python train.py --n_layer=14 --d_model=320 --n_experts=32 --experts_per_token=3 --d_expert=96 --d_shared_expert=0 --activation="swiglu" --moe_layers=[2, 3, 4, 5, 6, 7, 8, 9, 10, 11, 12, 13] --router_score="softmax" --normalize_top_k=true --routed_scale=1.0 --balance_loss=0.0103 --balance_bias=false --router_noise=0.3 --router_cosine_scale=10.0 --init_std_router=0.0149 --lr_router=0.000574 --n_head=10 --n_kv_head=5 --head_dim=32 --vocab_size=16342 --norm="rmsnorm" --norm_place="pre" --norm_eps=1e-05 --positions="rope" --rope_base=10000.0 --rope_fraction=0.25 --qk_norm=false --attn_scale=0.177 --tie_embeddings=false --parallel_block=true --init="normal" --init_std_qkv=0.0286 --init_std_o=0.00541 --init_std_up=0.0286 --init_std_down=0.00336 --init_mimetic=0.5 --optimizer="soap_variant" --lr=0.00284 --beta1=0.95 --beta2=0.95 --weight_decay=0.086 --lr_head=0.00441 --grad_clip=0.5 --warmup_steps=200 --schedule="wsd" --decay_fraction=0.923 --decay_shape="linear" --final_lr_fraction=0.05 --batch_tokens=[32768, 65536, 98304] --seq_len=1024 --doc_mask=true --train_tokens=270900000 --steps=4553 --dataset="wikipedia_en"
Below are experts of layer 10 (counted from 0) of a mixture-of-experts language model. Rows are named router (the router's row for the expert), gate (a neuron's input weights, with its number), up (a neuron's input weights, with its number), down (a neuron's output weights, with its number) and show model dimensions 256-319. Each number is 500 + 40 x the weight over its row's rms, rounded and kept within 0 to 999. Numbers have three digits each.
After each expert's rows: a language model's description of what the expert responds to; "raises" lists some tokens whose logits its average output raises strongly, later layers aside. This comes from a sample of Wikipedia text that the model never trained on.

# expert 14
router:494555474458566502582445557510498581536491422473484503472503479526550476522511482507499511436518429521517488480517492463440501501516507482522469591471428474490473455549524492445515435481440482
gate0:556438507475484523477477528537525556568530428547511481508537423482486476444524478486406529483545466430541510495495399577525527508553478524507490494476450500505469439484560490442507498466549554
up0:438408571511500496460521441464533459505410529571484568545471565501451525452448539451470508508524480568534464527522496448514495482541547501502487513525588505551537538484506507584524569498413464
down0:523482542471572473494536611465553554525550511521586556422578473581494542521491526518458440485526464487528520477538515532507503527533534462482499540448456514533428542523493538441465492469494450
gate1:465599562499507533594467551468515523454501501547551479523497573534504488536490450499442501497522509459477465491485444540447535439537560434446489571499421446470439500550518528501552486512546531
up1:516376548464534502486468491497435510493592542484515486421503509471551534435481434528455471551502507527530484537567468495478548401409509436499514547503450472493446507541430507522519517550465513
down1:408441492506462571506531491501550440557570563495543474522522444451477465497463493496524509515428502545580533594502542534497558530459476464547569547486456494471427492483456547444510550493516487
Description: Descriptive prose words. Adjectives, adverbs, copulas and comparatives in explanatory prose, especially species descriptions, such as dark, smooth, very, not, more, is.
raises: " and", " the", " he", " was"

# expert 24
router:473549494496489511524492484475510494527501539520475475483485484488530511465449544532563469476437532476495523503470466561524536504491543477521575564517474511499443490476485494448468483510540509
gate0:511447463537432509462499522476501472522463546544528493488474508537555471517492522529495498482535516491534596449495499462501489452372564499443551498540435444562535449478528567447516496528464561
up0:567430500542466501466439584494518434518461458504499471488498512540578458500476456485519493520573517499504547504491492486517543466464488560401596503510485412512535466436537594555515564482512562
down0:497459485519497393501474465588525450529548560508506521540484517482532427524462512473493538482472476511482502514532376565525458527456547533498456503544553460511558514490555525534464417542478505
gate1:505500495546488532487532514445501500484541523464530461514554534550531530508471566504463563455533480532514483575489418498451479442522433437448573594490515483544508561453482516428474491519457503
up1:465416485451473476491443487521431566482479408460497512528519514503479481509538454497422442543509538499504474495564533441546570445472549515575519477487428528441521495461531493515489557506572499
down1:538462461458490474462434513485524454489425422516529450515506502489530472450520502535510434493479527494463492469479535446516532548482514518484462470496471601517405581487519508464462454499473428
Description: Digits inside numbers. Digit pieces continuing years, scores, page ranges and table figures: 19-54, 15-99, 1945, 100 m, 9-14 votes.
raises: ";", " |", "\n", "/", "-", " and"

# expert 22
router:436523493456529523532514445471494441426541487452462502515469428476492521514451515511495517598580484495462556508547496495484553515466523489527500536499516460525527515517447519502484495603546534
gate0:508475511619553570430563521463493425513517435473495511465554507524513515541569540538513481487556507468416520488484560482499500549447547556506517547542433475482499402501513496556502430488500532
up0:476510502493595514543494487383520415464543538536451492524469536552490481443584456534512540498462511480398525508495494529567444511483530492578451484452476502500499492413501533525486555484527559
down0:568469519431531492502505510549524505540549560422495485491511483538514480474491496430384475457494471533536516540579485491551532515519480502458577521506542536487508513566504422496509508438566559
gate1:477515515584506577466497471517523487516489505487452549539539511493481504461447441536483502490504547536459482497491464500525460567497484541534440511509507479508494536454545527529518521459479553
up1:524490496479520531503496460486484511548483492524587424577502438468503486477552518552505577442554536546478461535509525567523484502548487586506499580518598550541518546427488581539556484490494522
down1:549500601539493528459550555547487545473567530452529444492509536498486420571462502533416562481469452552543455585437498529549403544481507455472474462460523497474495485478478538496533427447513475
Description: All-caps and table codes. Pieces of all-caps text and abbreviation codes, semicolon-separated race results like TAL 14;, and pipes or closing parentheses in tables.
raises: " |", "\n", " ("

# expert 7
router:491468547498560503550525399537544480457505423487566479501486518542502538506459475461454554470446493405467467414505503416480518500520476533485448483438565466517472521384488485526438502486487521
gate0:477502516459520512473535461518488529507440458542486531455553585513482475425522546504507506404536481476422523540456451475517440502504491536451491552553500459535551465497451518586457495484521518
up0:470508435437433471521492527537545501426461548510489517443484527617474468526513523485474498459521527465487529541508436477471441518521468496428499554493548489519490431460478537437507576493495510
down0:397496493474450487520481574433451523513554547544523518503615501554499467487527498510563547533531484480518447558543515610474480536505525514556484504562511552527465524454502514516488468483573457
gate1:551444501484534555483464389495533508519511548485601461483431518542459525498550481459461500506514483453489424528468491551523470509507442491492440563489499536564483455511607522465528461526519526
up1:478503460433522523503481463491500452540554488527528485534421469539507450496553522523442436512488384504479505481497476540480484544510478452455495499500427481566535475534524573574521465492575451
down1:536493547523508497503533497527488535605523524424504504454497486515475556497532537557515496479492564541515483510460460482540534459536468494499568605507501496525470471517575443521417553595511523
Description: Proper-name word pieces. Opening and middle pieces of personal and place names, such as William, Kn, Har-le-m, Ruther-ford, often split after a capital letter.
raises: "ro", "ian", "il", "el", "in", "us"

# expert 3
router:481492410528502489490483580511542514537504536538539523533486498483527530509495408528493548507492614482495519442457529554492488498542520435562450488550505394464509502525633519554568601565469510
gate0:458455435535502551503555508503481449559429474528542607473549488548562507495516421460539532528462542438474477495571475570524476511413436467509451400499422537477472577484547470496458491524478556
up0:528506531516532518477503556575549511516556490454480537504540515445452507501577554396421507487494537463521444495513479412498499486544465452479433410481497519455474490502535505508453542554583415
down0:496530472497439482437497448552458562458467517476476444530521615521496545465525541500490557548545535515464453522535534420473580453478492527483491524453518520493434496577588455508489521502486451
gate1:511517526532480540492469560471462512476536448472542526522491565528463467482444411472533481460512486509414559489495469460462497482511507459495529504499458469419493602490514485537497513526455445
up1:542577531566464471571539497506527522480522451556564483457520452502448472469478417421476501526498481469532480432489444463465526461554505532524441428501528506488550497447472499519491487513468498
down1:527453505470470434398505488494523482465539497499509398524466467488452409528540478480555509533503512524490496486515495504522494432509477475470508477505494492482483473484479488484564536433438612
Description: Mid-word foreign syllables. Inner syllable pieces of Spanish, Portuguese and other foreign names and words, like Ecu-ad-or, Coch-ab-amba, Tov-ar, with ñ, ș.
raises: "i", "es", "d", "ie", "os", "an"

# expert 5
router:480552476549528512492541485486476505484527446512494505475483550552565453483451552501597447517573446499441518525496542527517448485570579479512512515538495526508494525455497521502514536546484493
gate0:542483465463614497554498509436473516516466524535512520530530490502383433493487430512501476508527527508559563550567472542515449529554472403533474436489507534454465532504458545534446470474403508
up0:451467513522539508448529505462494553481502595432539550538498515521525448490474491540506483460500529499498607535486547525465506522547559495526516432567514553490531442457493542505549508483476479
down0:559514505437456590535529563506498513527547426515456496491490492499484462520467425565476505420526551460455480477548444521523512480474544517438576468480502531467531531480522531582485589496476475
gate1:497490582472511557475535536447481439463529470491459455524473519497546461450474576465489472502517464526437468471548496548547473498524576461475509464470540440448468421409513555456478498562452499
up1:513474491514557509473486516485536509524483452490553488517480541569469487453465599483491453515496494495554522492468514515583474534484461514525521492514475547433437458524495536530497489583523467
down1:458484480456477588514474506491504467559521432411455488525563582472568469505544440554534536476428517551493492536509488485510531561528391553526479497540534453533499594522461482511522575548469502
Description: Non-English name syllables. Vowel and syllable pieces inside transliterated Asian, Arabic or other foreign names, such as Yachiyo, Nadeshiko, barangay, Shaun.
raises: " and", "'s", "\n", "-"

# expert 29
router:492532450485535547455488534522525527446525462527475536494453522479490498430536524463550460407475547499558487487546544477505527478464478509589612555566487432523446544465434503484531586374521463
gate0:492510468549476531453536449449491502505517474502440507477473542495533528517527462427518513471519521475551504552642600580577458436480480444507500465544502522556501498371461545517512514469503520
up0:500551444530483504539578515451472509580530527475494520519494532462512525525498495445520486477569528466456549589584578464543435576458484401494480485517496537538523492421458553594482475543624451
down0:525462508508514559531513538419549488413527479461487556445496535494472535463511516449449464481508443482446550460524531554531561543493544533517520530591433521573564518524377496499550464492537475
gate1:479464427482393580448529559590497555530499473525532558445506541549546430572478481481492539496477442520510499506501516460512513515503476513542467556585498468498475535522434503507444486480510570
up1:472498397498472518450540500488457520512531421489479565484559468536509460496423537474501471536501421549464504481559514532456460494466471529477539551514498530515462573476502550461485494444496531
down1:526560548500469501548555557531520535576533513442503466545474477468584493521530500537561526463426544412527496488439597404489480515534495457613492494455523473575473539484513480554508432588504503
Description: Infobox fields, coordinates, headings. Field labels and values in infoboxes, coordinate symbols, table separators and section headings, such as Mission duration, ″N, ==See also==.
raises: "'s", " he", " who", " and", "if"

# expert 8
router:465509454487504489503442475516467498468535518538456440443410452457514541490480519493509563543489479559496495562505402495453565540462554513450455571534505519575462573510494479523522499548488436
gate0:489446464463503534461495531526521463472432534580535462436524471495423545438468477423608490518527455526466443506473473472518474526513532519439490522441484550488465508578577552512519501543490483
up0:476496485450472521514484520520538424559497544476475467463532495506491451564513457498458524412441509440453510536506531503535540450482387476544457445530486453498460528454420459452458469434506484
down0:470528544524509552542480444531534502465496496488458459481527519463388510558422595495478520491596576541515432516464520502458486477482530497490514502460426510490553565463475486522492527566531467
gate1:551495485561531499512389563526443474486519505502460525521485585498525562512436575423492442494466516453512548546484505512478523490452538466437486515453474463481494487424496501517540475476532536
up1:552475500543477499559530462514508488498487490607506405468519460520443531453515523480464518552491469524481520573430489563552491531478438484577501546538411464487487505552544463458547543501585425
down1:553495515530452539448476468501548492471482454519462559487484509524500512520476514504610563531445487437529424538441490515478584483538513486559472530514517439520455488467491550429510482462494485
Description: Song-title words, pronouns. Words in quoted song, album or show titles and in dialogue, especially pronouns like Me, Him, you, there, and capital initials.
raises: "ig", "ear", "an,", "an.", "ank"

# expert 20
router:513415624531507481509535488521526493599526486506465533480482501476389463537580449495477468498465457610518513531483558552452510441435427538434538506454560538501513519521496501536491487501477493
gate0:486522473472453525523506478532531425434459472484476516541537500431482555399505542488502475511470507569458454499535502506478483507423500576472511493512464423484465508498505475491527534466506510
up0:521434579492503471498487471533492486597492543465491474500555445464486549493496399462470451444517539436483490490465479561512480620583508446545517487515471490558559517501429475482460542536433509
down0:460465520556420474506481521554463432530496482469453414427504396445505516526407501552554490501499552542487450483546544468448463448476440463460459487578473527567500490524498547526495467473585504
gate1:481550462542509489522558518493529568575511433474532461497508470501439500515536478466493517476485550521481560531550564538452455564584479519509547516487504546473472577485539465498555468480523481
up1:475437472505471495473477491457443436507453577442539513455493588506548512511515425493503518497505474501483479460467498508494501500463451496444473532542476534470544480506521506471539491518490520
down1:505453547468543561463489486545515452508512597529479529521549541527508522491520456447465478506460489463539461556477483451502517468407476512438485473435516497516546478523421529505481540449514507
Description: Word start after punctuation. First letter or piece of a word after an opening quote, parenthesis or hyphen, such as "f in "fundamental", (H in (HUD), future-focus.
raises: "ar", "it", "u", "el", "ul", "ast"

# expert 31
router:498487497542445498496513494478504565521589492491467417600610473486492541513528482508541524558382487452452537532595529479554447557465484481485503511540474502451515486501496489500545512503385501
gate0:527466478482432528461512542388505491520511508554534533460552498446508492508477530477515481528499425515464482480536521509518507473417553501550525559534501498440450500472537517520439542471423461
up0:433457516474573555491411499457578568472448473452447521494519508532498518442497561532565502469442564503549430507522453437436482512506487486495496567463542453492501513494487480460581466500484470
down0:570529553540498644540522478464454385526475500416531497523462496485558527435486508520523525544578497492558504522488495449521473525442520550445552519477414473474562505514567467507511566504545522
gate1:543460494535497484577607543488385542467420536416496524533563459423475583582436523468431482509488487485499516511464461537491505499522484498522490493516516557469516524510508609495498533525495511
up1:465463534560589542536500482525463472514434395457445507548511499492487489544564471532526506447529482581462470521513463426494409540568486494513498488525438498568475513514507473496576459476485576
down1:576524446472485545533531454575472471543545501528483566527556496480577534400489542530463513595552558466559483500497466526554414537507429565508482550450476492407533535450532533497569550537552498
Description: Verbs and auxiliaries. Main and auxiliary verbs after a subject, such as was, is, were, has, been, used, represented, often passive or past tense.
raises: " the", " a", " to", " by", " one", " an"

# expert 25
router:507479525504484478574495540515505485498480543427547526501487531490530415472471446517426517491537529538446587474426487487508527497422432501498512460467488415514513516497439515493572539533557475
gate0:524496545587522552506489526481517497486490500467503462463506481458449520495455437478501496467541471543579513460458489535436475461511487495392540522551484484503545520556469520444517485490493480
up0:498426526590521521542559479528441523435580501503500491535493474545497443491474498461457514526508457481509515535473504542487479506547497461472513507463498474439515503532504532476482605510480480
down0:449539516475491499530465488543504538494517499474448436472577446466455522522477515524497571508435515480564520585464464579513498484502532448479442530531565507570447555525449475474516582555518552
gate1:465494498530465524473493458563516460569518440450463485487558537518489519545484517444453474464484471540508547474448458532474541474434511538485545480553509506452507503510510500442520503410514550
up1:567546551533482515504518554511489467520545492514517528468588496488519467485483600575505575567495471514492547608569466484488469473523487497489446490396516472489466473484514533530513491483512423
down1:546490500497473445529482482513467473548490526542475480494549504534533548550494460515519468478529494527467547567511484434482479476499521474516474498518501493594451465485485504471470525526550451
Description: Common nouns, inner pieces. Middle and end pieces of ordinary words such as multip-lay-er, emerit-us, Wholes-ale, plus nouns like song, video, novel, engine, model.
raises: " cons", ".", ",", ";"

# expert 17
router:557448503576506491453516502521480543469461582466510474464399491554509494602467559498482493491486538448510442480442459528473547486501574501482510493463544508533568502497485471434493530477460518
gate0:545482493532581530535476478500514425570430548534563461529517435505483527428505534467485468469425443477531482510581421463483475473568514514490532507530531504404486483463532455450505507416473493
up0:562517510498558466495450401531460542475417561575543505494437581508514578467515483478473466410477518484474548524558533522498498527520513510503582482461488471444518519451431507517498504481517511
down0:551497493471517472475528486543488547492473523536513455483448456565466475498455490472510475508510518501478546459458507442477460547470565468527488421379483505513466489514474435549510498422546524
gate1:503510521514460458569435428529506475578485533493524481480535514501468510536521524478460484487475491509450566483449509474453499433496583502528430456505552508518472477495471485471511504483533550
up1:537429465504501522483466481495410470481469437486508448504459555520537529473496500509553503473533395552460498530509460519506502486501533543469486443555587543517520521540480468494507518524495408
down1:498456517538451450480476464477438445486502588497506510525498509519545467460437438478507526469507560572490441549516402497566463508432455516477512481543528536540427550555499542438556471514453480
Description: Lowercase word-initial pieces. Word-start fragments that begin a longer word after a space, such as al in altar, almshouses, Al, El, ch, fl, un.
raises: "as", "ut", "iz", "ak", "al", "k"

# expert 19
router:549484571474457478528447578522466532481463491570426532468549479470438535584507481483500550508522526520579545551513521518550392552485500475553431507481474492453459381557506501479487452442536512
gate0:525487578526464563510544411577459420467492499575465498620497514463512589552541472468479498485418474527436516453564517455518460499461499475508469465522525502500467493495481524507486471486477535
up0:528544529473477514544527446575442517474561471463532495529493490501558475498555499573441484561469477569473547502531463468555553492455451506496420512513482505407483468499471563524440526525491506
down0:515520458461519508524436466494527564464490505544427436521425563499554546565526534434541446459511496525415504487483455500554504560570515437527470485506501463486556504413485567457520551507462509
gate1:520541556621497502471520509510518486479448481547541545486523567526457536502491556509508465436505442495570454506514477540548485514448536522471496432533445514450453521505501538503465485506552572
up1:461530566496485415442438575451445439511504604447484549510457517470439462467480498524504458489573496493546511464532499497494481451478504458503512466576458524478466524518523462413441506533461503
down1:569469551505469344491500555547424534536419482558523588508447476480486524540533439517526499584466468528469540501511533464498489538520484532486585539498540580470487474497483491460537450542564476
Description: Line breaks, section markup. Line breaks, mostly after headings like = Title = or ==Geography==, and in lists and infoboxes, plus == markers and slashes.
raises: "\n", "-", "The", "B", "|", "M"

# expert 6
router:539518457577476469466518518546531536413538514513548469470552474505529535417551551495496548552435509474528495528415450461483474554507502528507408441440459499519441560461518491495526543454481477
gate0:479478492504489486473499508488421504556470543484496521513516496528523503531445457482558450516447464548538491514526476498503468519532474509534441496519451517527489522505486519420464465542496477
up0:479531527538564495498457482486499525511463468511525472462520531516516454541452595404520483593459508474443464551513516607487425552457510466482524520511561495499513497534529543538508471494519412
down0:517478475472548477519534532510488486491545505430494452501486542511497487450512530510520535477467516438555552460523550527524500456500509541451422531572514456577433402473519490494533488538445521
gate1:533466544505473480529475504466514478498524527586506475468573510531538491576560493485521489476488532543544524526533487492498440571477472474510540364551535509575508510484579510503473594464497497
up1:452486508468583524557491483561558504555535578489411477484561425505526468455409471465506408481493470473652437461515547499516529454505510485439515507471501449513457483517441507497522510486522497
down1:494556550457511422539579550444465500484577421444500441500536511476490489490519475446462415445525516481443487525499480543525516494464512482453565477483560424490418470505454494469529559512563523
Description: S-ending word pieces. Word-final pieces ending in s or similar sounds, such as plural -s, -es, -ens, -oss, -ass, after a capital start: Bro-s, qu-as-i.
raises: "ard", "as", "ar", "ew", "er", "av"

# expert 18
router:452544557479486461477522543469457434505448503413551546507508532430484549439495488527475488475459555465480513475541526495492466488463494521469522470548483517540452441498430492514417447488523528
gate0:525543529474587518524485522490594488518564563538527467490528537524500509550489491526496480498522563445553522495496508543471530525504534383452511513493478485560542529509482506514507454467444451
up0:484514474462409478599552586501457420421461469478515484477466522503579504502488422470528432481491500504430494515472435500570452440455466523450456518506496572538501563429500412519511451550494515
down0:518468502491523518477465462533439509502450520591527533575504509575479550572499429472454511570566491607550439551490481484519480509546494530440544533478528533532479477549484479516500523534572486
gate1:442515471527482482507558437528466456425516551529519509435535526523512481565486424464446510481496456411525459515524500464512461469482498426517518519485508512473462463437510487535426477544499503
up1:508491538535581530455489454531448532579457453527498532508490410486533499527432431537491496524516421554478521532520461528502493558457488581499501480515407408469461493555532527473498476488507482
down1:462500443544555489476528548539471529545497504510498443476463476497476501495576497524446408455423513503442420486496471528554490522559482483496496510546454451541519579514500488489507524509428554
Description: Institutions and government nouns. Capitalized institution or political nouns after the or a nationality: University, government, Army, Navy, State, World.
raises: " and", " in", "\n", " |", ";", " (C"

# expert 10
router:567499540489552494479423475518468520482466495484505434494533499578598448571529553536520460508488473479473496517481538548523522459530514457522541511492577533493528510455531489475511455488468492
gate0:527486476563482483534486441494442479444412522500527471457540610531561556496452482473468573579502525479473508480437454559550468509444481493539517422580518460491570466530530452478469580436534428
up0:553489499561463510496521461503499504583549460544431491517481517432494457492564529554500533457469452519533492440545489409485475500512450510445512466463560518514509585510440440607488446508483612
down0:551537521493511494474512543491494473505525433474529503454507504486461498489557476463523518459505461585505523457535545462479533464528493462455506541524550482421521491493433551490503512590498507
gate1:463522491554479555546449591441521493393458476550503510404481491510481523470497537501499456476526540498441500510478537503510438526392457485527498510464537482485504506492463530469441522517497514
up1:501455482477415493496537525510511445417487530567498518490573513484527514465563482530520540415426491516511566548537481543577480503512467473545565496466473511458544484527550511466461509488484516
down1:508442552535565559453472459559439510520500544608518511513507477495518420509451420466560567496493523490465469472476509478521572545493526444456530485447483530522507473463491508582590493495552511
Description: Numbers and auxiliaries. Small numbers in tables, scores and dates such as 3, 15, 26, plus auxiliaries had, does, did before not.
raises: "-", "8", "/", "7", "5", "6"

# expert 23
router:574508516471475476509471429564557502480474488450448524530564524493530509457474489502550471486481610551559458489468516544486496519602528432403515494475538557538502518552507531467518484497564436
gate0:552524510597497478447444482502484475562498450472506465495483509489508484517504488497525492459563494475519560475502489528587511461561526504583494475448515509471520493447533495547540384495548576
up0:460547521519455491505492457500516503560493478486499417504521519440490481522457539568495431453475428508553541501524525575521476511540567479471452449459420482485533437392503471508513449512515532
down0:519492525499546542499449484492459490513524460509538418487528495513501511489450504465441521457498412559518511475498554462525476496507469448563466508447447509486495510471538490456515559487432434
gate1:524539458480486577527531496528484561508572530545521445536469526557439477471470509507522570563458469508515468524553440490515460472516484518519469555474580455515453437558489500526485450447537473
up1:508535447511525514537502531533480545547496596520414546496478451504419519562443491469576539534396481520458498472474479595473452524450455504472508515429559521475547516537558537475445539543414501
down1:480427448512490575554487539464530483473546454513484531584475470532484432501540487527475564504490572600475500509480466515450458492488546572522566474454432501488483560523418508563527498465501498
Description: Table rows, time prepositions. Row-opening pipes in tables, prepositions like in, on, during, until, and month names in dates, such as Released: October 23.
raises: " the", " 1", " R", " T", " L"

# expert 2
router:395621456453496494543484564476488529567544476365541465575518438490518538588471478471577464478509505557505472581455540474556573466532504518476496460516517474547491495542465518485447485450476478
gate0:568486423449497483478540496420469513530458496473557484534475559550507494507514521464450492497426481489506442536495464466541495493492542550447508530551450453544518545491482405553468484456465452
up0:433508501459472490476550520523595485575487452523603555521534464530505541447455468552430471499517433523566484546534506503470494474497451469523487461494449557500531453433501499481594541465507549
down0:461527506463460460482466534578543432542518508488492518510521571501568465468508507474457509525525444564520523448530507474445539504455483468567540461478496518488534516465521554529484439518563564
gate1:516550517465521546509529556511484482515510493530529517564464534506536561516423542483596473429492534464517451500482413482495471481493592512440436472481577535496550504545484451486455447480511468
up1:479502499594524493477507445573482491465440497483465512561477587483513465488552472511471561527515468460485469568536529476475489509542469515459500528476529501450534463503506542444432472573522431
down1:507511479471491418436570520503518485453485473510601505541463475588522432481538517516522507523408496495548527492469502469450520521555576571430502439441524408428486507502448566481515553498539485
Description: Common noun endings. Word-final pieces and common nouns after articles, often in song, film or book titles, such as ure, story, wife, Life, style.
raises: " and", " in", " for", " to", " of", " from"

# expert 16
router:497534459519527484489500512429551429569457499510483582470534474487503466480486529527463517508502511488443395559531510466477474473504431568554445526509522539513484482509539540494491502508610576
gate0:484549535474475568509482553464486317558463530485522507501508474431495485497467528466448487507527528458480524499478468473509449537466489500530507589518466435509584601541558525503464425491396506
up0:571413477467490487442511446579507512451498539505481549507521478522542472460501498481521531564575455574506492487552494446539515515546539498478506487452545527520436402496448457491528475434560511
down0:480477474500511540494512465470464498507546517511501480426483542493531529465482536474510498505430467551461591490471474524477548479499510429562528482550497563487469544480467409475507507466483490
gate1:537508519482417566552536455438538447471449417502502473550523546481556484551459517559572572505487482448486497477512539496535514554552493490493465539485456552507491456459548483524555472523577521
up1:506538541519469505470537517548530578488514523476474456507408527472436570482465527547458500470465551522493468542468475567469513406458493559539476519538445495516449522514529499522528497499492499
down1:515501515486468512552487461618502485466517521547473563514501467522497483555468531488482458470510462455410504502391506541434535529514514445464544562541520521433559536544497473451511493462516567
Description: Word-final commas, periods. Commas and periods, often fused to a word's last letters such as s, es, ing, ure, closing a clause or sentence.
raises: " and", " the", " which", " a"

# expert 30
router:549450573492464476479476509450419538583500492519513513471487510498509481483520511534536485446480486582457470490498487581516531524568374533532442456512500436425557511518532522494465475522465489
gate0:558490515498468559533487500466456465467536533573586497497538454473443491506610508530469482495518499463485496463503578570513504455537508455525528527544492516542461541511517482498497515453537511
up0:519454507511520511478516538493467502479418494443461487479491516508453509507535470495453514482410553468504454553496474447448424491474524459543469408491501404451436575523442592480490538536417477
down0:498478509515485540492483494498555479505502503472581406472445527452474459479498564465490501502524548564551516605531471457467492538432517515420546491447534552516534530473498513496469502474459453
gate1:484504484486533517549551501485511530586483500507485459523540520534550533492477540531516485523502565528469531519479510548478459471598513497494503477513539560427519501538478598573473522490449480
up1:511463518496483540519441495457439514526433546494464571493551426478523501487472539519502474535497604452501479537530553510568508473557505554506475539547543504471540569528505480537557532442548502
down1:519498495480478509527480497518505560477462534498464468544484460502495475485525553391584470474501520495509503503508506472560478450435613502488511558437554485535506513523577484466517433492620506
Description: Word-initial syllable fragments. Early syllable pieces of long common English words before endings like -ing, -ic: imm-at-urity, am-n-esty, ph, investig.
raises: "i", "o", "ar", "os", "is", "a"

# expert 13
router:442528440462517539541537500510520478460473530490476423524551519384535490507486465505442517464512516482461515458503541427514529517537546545456570468465525506561392495523418490486474455484515538
gate0:448511519585603519529489488525536507569464499478543468498549405471466513547464484476463450459543554424492599433453500437484445425451471486507522465493537488419440501470440478502524472557564590
up0:466502561496515457567507480498504549456429546487498476546462500489472541510512536413456541500458531518527488529471503456502465555492519442483471537525454461473571514568542492552381564584515548
down0:523530508479534521517450484517588478577526518508451529478519467481483431461482516482517488470476482547475472507511543454592501525423476467505500541517582558520528537502523518474554518557537501
gate1:541502459529461526501496518506512451581483494501530502508563540457530468487456517481501541506530467478493515469523465478591443425542502501450454515464555464506535490515621521518515466509470547
up1:393539531518568509520530531461479526525389476455470472545487483478494471508519430489424509513511515433505480493526498440563494535531468539475487534577523561459569468511498496497445507521525411
down1:520524533485462486522486471588558495574437520498515506495458461515503505540492464521514525567488421434486461570516545490423411513518485539528516535516520495432551475484470478423540542466526503
Description: Name-ending suffixes. Final pieces of names and compounds such as -ers, -field, -ley, -ford, -son, Creek, Street, often in sports team tables.
raises: " and", ",", " |", "\n", "-", " in"

# expert 0
router:442521507492524507509509540510425500537532503518491487534542505454540473529539557491508545483506513489481484508510495493519489518543568492433557503519494482545521419514479454542501480475485503
gate0:556467441469444501474491502480433518528504525543486482460550564514501460472427544533535505569485441481432504443521542512498501406514512482529555458476517491544434429528457459522595505534478501
up0:532573503544495447523455520523589493503487479496507511580414432533491514541497503373483459488453457557573519507553497531495475463486557522469433517482518543511483516477471487484504480468522490
down0:473502492463542585487461496550507538469506480533426504545542508545482506460513443403542543476525501511529481524500535483540501533458427457444563456489590537500481488493431513539537480521443508
gate1:482506444510559567490513542460506504608500551523531525564575515452486432477502558496551473497527543513517516583512466462458528543501537538492484483459547515504537437482455532487577542498547502
up1:492493461433515544499532474535404449525532466489466456502456505494446492476504530442546485445531511525498503432501514517492516474545480469541395486485478513479427554507543536609447433462496477
down1:533539512536443546413554460412484533571445472446482543430491425498479438456462510487529522521523556425494509490562607478439485420502576472501449469491510557502451509475510513522516489491468564
Description: Event and role nouns. Nouns after the, a, his naming events, periods or roles, often in sports or elections: season, team, election, death, place.
raises: " in", " and", " from", " for", " at", ","

# expert 9
router:534483516479504508488523513456514520514515522423520445523462496453507499539499507545539520533504437477531513426517430511455481523463465542551585446440446489556520540510574496442503527407456505
gate0:426533498427458524506547433563471431498487497497542447535497482515540440469510489455514560523439440515433531473527490454453556476532537463493464475500522476452493531573464515452593516497500564
up0:501557515487487510431516461614485475542476505502569378531467506494466546479475499455457516465479451500495466486538494519430463525572502550509428453464473470487534461490432591481542499500485471
down0:557547470495550480548462490491461477490504548483515474519515478458428466537494491534510517551485575557498555464463484512538541510529467509457549449505530487507448527575473527489485461486529483
gate1:504492500408513538474495476499505458451574495471510561514543517512479484471460531501408448520525517505521481527488460576496515495496432563553578480511544503452429433510461506472542471455514525
up1:561482525483484484505469555459479444491497525474493569489534523458494469463533504464511478421534558537526448546438430527484516428512456504527577419509512470509444512480561446475494450416526484
down1:573469458550530511548486485469583486482505454542542537532555517457522404533508467480512566492512500490460577489479516493493433495468541467493494507474501485453566491542519492537523499417458469
Description: Table column separators. The pipe separating cells inside table rows, plus semicolons after scores in sports and election tables.
raises: " ", "\n", "\n\n"